From a checkpoint of a small mixture-of-experts model trained on Wikipedia: 57.5M parameters, 128 experts in each of 12 layers.
Below are experts of layer 3 (counted from 0) of a mixture-of-experts language model. Rows are named router (the router's row for the expert), down (a neuron's output weights, with its number) and show model dimensions 0-159. Each number is 128 + 32 x the weight over its row's rms, rounded and kept within 0 to 255. Numbers have three digits each.
Before each expert's rows: a language model's description of what the expert responds to. This comes from a sample of Wikipedia text that the model never trained on.

# expert 52
Word-final endings such as osed, ected, ired, ended, ained after a stem, as in Cl-osed, er-ected, Ext-ended, St-ained, often in infobox labels.
router:203084108154087118054058093145124181142097152158161167112136158148108161105156129090126110083138146108116091136141121125154141133164115108155114117176191139058069170131148137150073134117166111137090146072123134112098109141138118167098161134104154108114151175168159146174089126083178139105160078189209160128081156111097083174178160139158141109138168183147114162124173159086138167180157132187130091152127127110109197147133149147154149089108131115106113144092132076074154143127113145
down0:131161095188121135168216086100098108139180188111133141167118096144064166149141120088097122084119167184130165122077104122092155140168208127143137119161145145102018168136150108169105126108164106165073180116089111126115155126128126126141087065136035105167165111141121146093110170139143082103066052145115105123118108164115123108108127155138183158140132127150155121136079159158120097145152106071161166157187162174128110126100110138134111131115124120108134137087109099088140148138142132
down1:040161130179143136130147154120176122115154094167084175140084110065123183180125068158128129137106091151165123153080112142078132132164155128178115070108141120131076154119110100105170142124161124118122119096229146126143097111140133115128098130102151132111214118112132137152145138086120124089137126101135105149114153242117124109143176124124143039115117130104127072168147116115087156162099100093091175171098154118133142123088117132110152116184176157070144133116069136125109071121135175
down2:121151128087157110146106151125120149113148132127155153131132115098129161092104148171116112142103090195080167111119120099158117097072148145186119110103040160136126099127164096089134042106165157102118086117173057166139108148134152124153104192113156157164171098113121154180164105113115148090177092134103171149099135139157170133106122124143113147115135101090153071144162087151164089100107142136120108186093133159119122229077070095165169100094154159101147112182137096164091061106186116
down3:131074070081124073135130139167109143181130076132148182110120102116128087170077127110118142162090168080140083093170134123104138145085147160063122139124128098151124167154148098151153119115122166147136140144126114098116205124155119101161149122059118131138159132174101057154122086130141129098156151112155058044083124217113117108109159118096101138186102119107175088128123125173157127100094171175098169126084076125105139149137136177133096103122131128165060089175109118149163145084062128
down4:113149133085123103086053133120111097119108167126166187050199078149107128113144088153113090088112088127115092089071127118088130150129120098132085141146120107096080140084121105106143088143149101138138066161129146112114123102127174144154153118123180131112083187117153191087200092102106113117109162140134081127183107136165113188225116102152120147183147111135132140144147154093161104132163113079113110197149138091150063106114179089131116086121149196130133135128101130095139132191085108
down5:063129143177104096145144112115156046076121117118081061068157131182093124134096161122107134169056159121137096113100107113110140106155115136163129150058082154162086135104130144121165118105163177198131123048115160179142120114115127111134107112140113166079152138115141181094177127147077154087119124135101161105168141091120133145098092114140142173120106064069125120157170181110101132121116117114129107155171065132137128126162175134133144125176168185106160137110126163111119099213186170
down6:136147141114170157134108166111121106165157119106093172117096097112122144057104102146132183087147098096110138096150142091100140115136101122107223158245188126141115091108227117138184091093209129139132112109098089108120099125106110177133152139137144144138117118106166096063148136076176174119156148115075143174125141150112118126130128091210081119118109125090144155151106106163150115088126124108160159113136103103129154155163122074136118103065133169059155154112126163121124124122175174
down7:071156132145131144129081124108108115164177069091143128183097094133171122180095116137136160151137090129129147146144129085174138173106148093137103136140131176151063111113140169113132084046124124091138159097197082128128147100143153116186121140112138170165131072111095076120122120096112128135113064181127191238121063120135109127153071133099139145117153084106080097095115108115142133155100150128121148101131094107117109121118063075079092096162165106167101123146147178146083067091145164
down8:101123097055050156144139143142170091148189091089129134127153134165119138134123052108139112141132107130112085118148138135141098176118161123120114133192146106157142123157177115074139100184118094091141132101175172098093158141142080119116139173148168102165202120099068148151076129138225081159170150154124123108106113107161128089112132240116181076069164106122089132168106130141123133153084131086119141162115101130118077074133103159153108145146157095158117107140098123163127100113177124
down9:140111159106135092125129144172164123165203137143119118211093123122090132074143107091121106107129084191175174104115123115157153147151133131125192183088179131096114156162209129115173146108129066064138151135119153174173107132128152144070088173099105160145141134111155151156158148132080146082154160124131152076126165089161128099132193130145117174086070155115080112144122148138132138124133122175086126215134152117118117096125115111174124123136097114134111042111046084106091116122135093
down10:131147111102158095099149173189135117149112126118121143103122098155123082196120104129103126087126110128116130117119142104188099155069147086139120135115174119116123116143208191117140158097094100064060100117140100122113162065164113091138177136145154139150160130150084143107100130139119084116240122166122151093144053100150144129129079168078174156132121137184054084131104150145157122095154095153189145142089125091109131062107091178142171147126164096187165135119155103154115097113164097
down11:085110101163132074096136144097091129142158077068087055205128117187172148167084104149097124148074164116103091099110168105083160101188121119102112156088142193111099144106148140104161121125162175172098173098093129155106142100107071089165114080145080170098158130139100158114164109144134124143110090087153163059134124079128079115086074078182158191148095100134086119136174167127142137099148103109157174113174112108127098164150157122117102124149184119148142118118116111096095112162150105
down12:171133132138095100077134134095104118140143099140109066209141100135166109141070160087121171114097149088067120085116128142154167118125126120091158132126136159105155143108124117103145149115103182160152107094115096115082109182110075121110183100138117146109088118127057088158133112069079167132150092102101169157125134160114127167132064164087097135177062119112081100144149176123143135159130161094083149160133125125166112157089089147156120140078139030152150144097083157126065106131198202

# expert 54
Middle pieces with doubled or clustered consonants inside names and words, such as ud in Judith, edd in Azeddine, enn in Jennifer, ott, ae.
router:099070135131085141047090132159165112107163136100146115072141138128086144118146128160158193099159102163134110114105109186129126120121130164065134113089132106181075097104107110144075107086142096118104107173103110120139080182126197119179115076110081097104142146100156118167144111068125143181122120218101120120053102159131125136143155106104089107129132182124125122077152165103165160151127139209111139141125137100098118121178131143082083111087145110207108109149134092145168169135088079
down0:148138144128151112166107133147102137197153082113151066158083045153166142162107140109153089129106129168121110199126151223120171090102126192153079130133117141142144100177133208115119160112098140089087153118161169084165123123169132183191092154113141109105064102120156142109084066081111197120080095118114123130119107156157153123135117134109131082131120138136115156153151158128100119119179074099088134100095126182191197103166099131141163152115153118124159141114088190120138130109122150
down1:142157094166099080091162146138182172109150139148084073100154087160169125149137148139165175127142110153117109141143140151113110181113088140117101139122126110129136085100193110091214081086191094104166175059097117157129124144124202140153126168154130096183072140148158101187154166148144132117066109139142131142093109137094073136146170144127154130168144113077137145098125131114190131143076155169165178088141192113109095087091180148114076094114104068156117176118103135137177131157128107
down2:126138141138118106146091102085150118130128128104162120125111143126160152113180114048155149081154132130120182175097129156197154096093193129094113080062080103105112097079226122077110089092136122153133143056114080176141143094112142191153166151130174123166140116139092129056111162083134136154141170131154108150110129190113126061146130160148075107131154166186125143133196163129134093118109179167118163080147143079129124117121178127110141129160139142123159119137102075094150155187123116
down3:057107093151107095126120082109112109104150152108170078125113121101202097102115121167104144169062121102126098104141155133156120126135121133154083163172152184140102106116130146141142134137103086143122176098104121123159101098092126119169104086168164128182219090154062116101097073125125170158160120064088111121114159125089087139090099162136138162134131160130155206128117137102135062142175157092127076160231105120169105133169138142122164128144102182111145063183116146075139129114120155
down4:139075130095084157229139149116103123103178117066179122138127113139139191137089062184109115120115099125099149111133201233135158130131110114114079118128132114141112156101163147101085173149140107155123150143151165060158139114104108150108152121108155139152133136163131107080118172190145108137158178178098139078124181119124114145102139116083176152147146092131121103116198113184089094122163101125145140146116127144112133142108165122179106140111109140133112192162102075171158197079181157
down5:132088153141157121119161118124175151086101081163134092134146090119147132120107172125068117090169171124147121091097175193176087107148089155143071079118107097050123128132116175106133193154119026127092096151020156190121123122094174123210097085121118169132078092144141118112159121172117098152157125125134131143146193127165074108125160076123078135143129105133109154120124118119104114097108123118132071097139127130153146135155173100154153094137107125115160060125079113166118154151108141
down6:121152068138148067048113145099136132070132133120083123132144117176139157123095079112079087131102121136094115126135091105133107158139094134165133076094178162194111124145136078087146102134133114105163148116122115156134110133137058156122127087102147149165118138106075114154090122126177116134126153137077177137155102171087089143151095111099116105144197149117101176157148144019133191111157148105134162117075128142121171082172220124138171109099139142149146154135136162117066214113129094
down7:134157103116108084178164147169149153150151136225111134151156140115097064142085150110104121096106164118095158103135156120194159109089130080136077185130224137107113136173182149182097123126122117091121157112127139140052155134171081168107193101105137153131090097073141135134159085160195148141115102120131151155131137150149151104151107147127174137145123125090111091171095127119096091128103076156124161154139152180176139135201147109152150091189123189121171169085154100109130173120109141
down8:124140075124149149079166115110192112133100152171085137112093143093161132215109090124168127123123113090125122092146127165082086147173125105098108089176106185127110108130156118156153117133107118115144131185097118107158122126136131124147125104090160106108170102127082122127116136217171094133101158086140091084122088072084094168106165060187112122133177189082121167119081198147146079124095148130148185185129135143066098157089113115090102186082124113108086133101122174138079131082130113
down9:111092172080117182126106114130155104099122135070127157121039126103163110143175134081129057114152129115157138115104116095078081130164111155168122120116166151125104163149145060113203158130162114172158163074080087155108143147140130141147163102157069047162117105134147124113147164144134116116145088123112173201138182173110110153161134185073183136137124112164116146167106124100084135137136095095120101132062115146126165131106119117160177080058142131111131155145160159184145203113121150
down10:188109093132128127140103158103123079129111097127157153084144111070124161179087105068101177121077106139146116152154158180154149126176096117102141131122132125121166162093151118115115095123171067107008092128128129092147027146112075122129123109111172120106169138129100102110136084139147132195095200119143145112128125137152075152162130086150169080201125130108158120135169145112110168148117172111162089170143166146123136136128162153150117162078172137140127130159141185125165112049133078
down11:129126137205115137142153090117140156106099152178187136112134118153151185124115102148102087139106107117109111101140160111095109110126155100137064118163105121094116140145076119162190111098078096120162114160175232059117114108110146174072096104118127144155113128142134172134141083108151110159133125111173086133154202087105090142166167122113120069143094125106198148096104143176160140183163131121066088157157176112109125128098144137168135137145137085158138036079193124126138108080166111
down12:136125133144207145132115167154113112125102187137129124102124136138134139144106182208164156118118108084131146133140110108134117102113205080124183109178153199115180123130143067099122105110113110118200117145167110105130156156135123110136133114152164126109102073110064171086093134121117137190154095184115149153110150069131146141154096088182093126192147140149060103165124128074168140169155138142133107158083064147117131083120127137131193059095151176132125143085107084088101121082168173

# expert 12
Word pieces completing a word after a short stem, such as per in shopper/Hopper, over in Hanover, hip in Citizenship, air, ood.
router:160114137146087114155086172162189137221120168163157110087136138122098147094122082169146097134114103166114141115129134182151112155182081189118095110196107119139129093145154079103086149133062093163159147110109116135128145113111101149148172127098076155159117098099147179165105170147157147098130077088146087075154150085135117108129143121152131119096124187165136111089116173059124087192173122086180141131198102118131163144129126138078112160088147110155126133150132029151176132119106104
down13:122104119137128113160113091162087138140110080123123157178085125096138108146137109132112172138187094116110173178149132112128200139123162095147181153074100059117172158156118127147114112161187155123150089178130115100140163181111132149150168107085060115144106133107147089169067136095075113128127059174086135143084132094133118140134166139184119141127038123054140143165150117178132089076134162102104149120102107175115114116110116174111131127131080073148148123119094202055154114173140164
down14:131092173186116113158082142160128126174168147097141167195126091103171111185136133153147118146154101153198173112106121144180177105167124124145163166133120148099107130092148126079103125140105092109139125186100066070100087095113139140153092110082089153135191111120118079100147084131135089130141145142068121135157143185106081109165111118101141132105159173108152129124175143185137145128094104116110122150190125148091098118055148116068109105158073128062081061177155116121162188081141121
down15:072129153083103112066149143112094190178116144157152121152124133165130151142161176127160159138080120131109098092111145099165099123121155074129048134162131112113085065121160096127127100078215202097054083076136093177091100087095122131147080153113078081163139089149136102111142119100088148132124116114116123116111130160166151058136178168161110180139116118137169133165141132127071151047124094149125127140116144036167150166126125109157112145092108117131140132178121145132106151146143167
down16:110156122173129144043144107118124154086153105129112092122076103099164102146158189157143116121079105178119116105129091129161130154147199158140157130176095119141107109118134153146164158104061059107134094112185093121123109177124141125120120194209118123144067138112105163078155108150151127101126201113084087142135084103110120173183141066142088075169153152170112144075122130149135122113112101090160164126161101088140089133150105098137053124106126175121127078101062149142122082106144080
down17:160112105152162156087126135119139087110174192078120156094184104175075115090142102119148195130134184102140181127128110076163118154183175131238176075109122166158096130125163157156073150097183149105150155162092158151112159190129154126131129149168165105141173117203101196103183125133147106072163143154093115105108128124108116158145161153144182113135144125136102174108162119125128118107106122119067138063146135129164156130114141166141129130141117146122154069132116191075161164128135125
down18:116128070178152227113100154114148123147145146095096119106174106145154143143126141060097163117132136168151147095089159172087161154130085093148162098107066144116061106110158146132070090132131134095123153181131169127126128125105109144133114126104178104139169149121112148150159120133141119190098114149116184131116117124119047105144120125148174151114153105061108088100040109127158097109191162098128146133132128188154120155117059132110113091154136069109096089139111135185112146059166208
down19:123108112130111109100159099107139149111170140154106082147064167111063109107131093169132120100123149085141126119164136122032143101125110119147126058105135134079101091175143164104130149135099092174205171131174178132135131114089094103130153078118117121165103136075117121084149103185139160088163125113126123138153119126140169171131182059080118144147120107134096152108067161141036111180102108118123130130164143138118074077157084136139089141102205116139124159059167149159084158091078139
down20:163157080173113140106117224159137102126143164094154113204120114137128152101137123117148150046047116139123096132167156128138178157112140098101082092150133064098087107103125098118093097117071096130115165134092120085080108107134129117115131131161140101144062078127135154161113152153142200160135103180193176149094109149089118069163129117129153082134106125133135125083112116158124145174118107163164115184085145157114129110098123096179134091104105132207116114136165107155123190051122154
down21:138118041123100116096118171134089089117115165103144088097156141124128114050106144143133162128106159149137118123120118125138143096117139141164126125111167151141131154145131186044126153131185166097209115135113123113146163149097168084139109153127143135165129132136081194129152181153109233129107148157118158103077135119088114140103103136131176134069167122117102126144090110103126083071137095179136123110148139146163129109088137136132102070117162188217144109135091080188103234133142121
down22:141152124165131118128155140142121125124101058060188136098187137147126130126110105155152139147104095086107167169103190139175158176122123113106071142083108131140106118070088155117098074163102125130093074134137173149156084119156145180140092110114134149157169093159099127189065160112092134118149099197136182165124165173107148115186138167092151127094086096126114065162103203144130165146137105144116123125126182113082084097114130095110181037180120102118135108162138147127129150128120193
down23:140118126178189119089170115135112149105117116131124107158069068155186124097126144083117116142109141092098105031096132076146137109108128101107121117191125098203090137135111169130121159145118162094188036079127151167096102161109165145136171151164099148172083120117122175158111115106105107113111133172123115120117107142153074109135123087167136126126152143197093145084087175146130076150130156122138136149103161048160077128101114103152142120109066144138155152110116123188130178145062063
down24:104122112106129116070183134116139091125217053113132102187144112128127087078165151094109173099143168164091106145143092141158195121159088162068114144072099141185087101140154136092148094120134156146099137127120116104096119145133094118165139123192108110088063121140139165130121139135090173134171099110179127168106099149097089114146122090142127173088137096155134042102094170174062085151079089161173131129113112129140118184133087087139062105140136125159085137140152144120094192136146151
down25:096115143085069152168113135158094146112187172146083117164084111153090130104138139108124054148136160132125129143081132175103119185123076114187116176183135119044140153178171161166179133142165159090072139135130165162140123101079129125156130163111098103138201130176116133127132088160156137110140132081103166107107117109101095212106134141073162163127102145117159130157133151141112089169087164098134075181154100137131155059131102109148095115152102134111114117130130219095063149104118129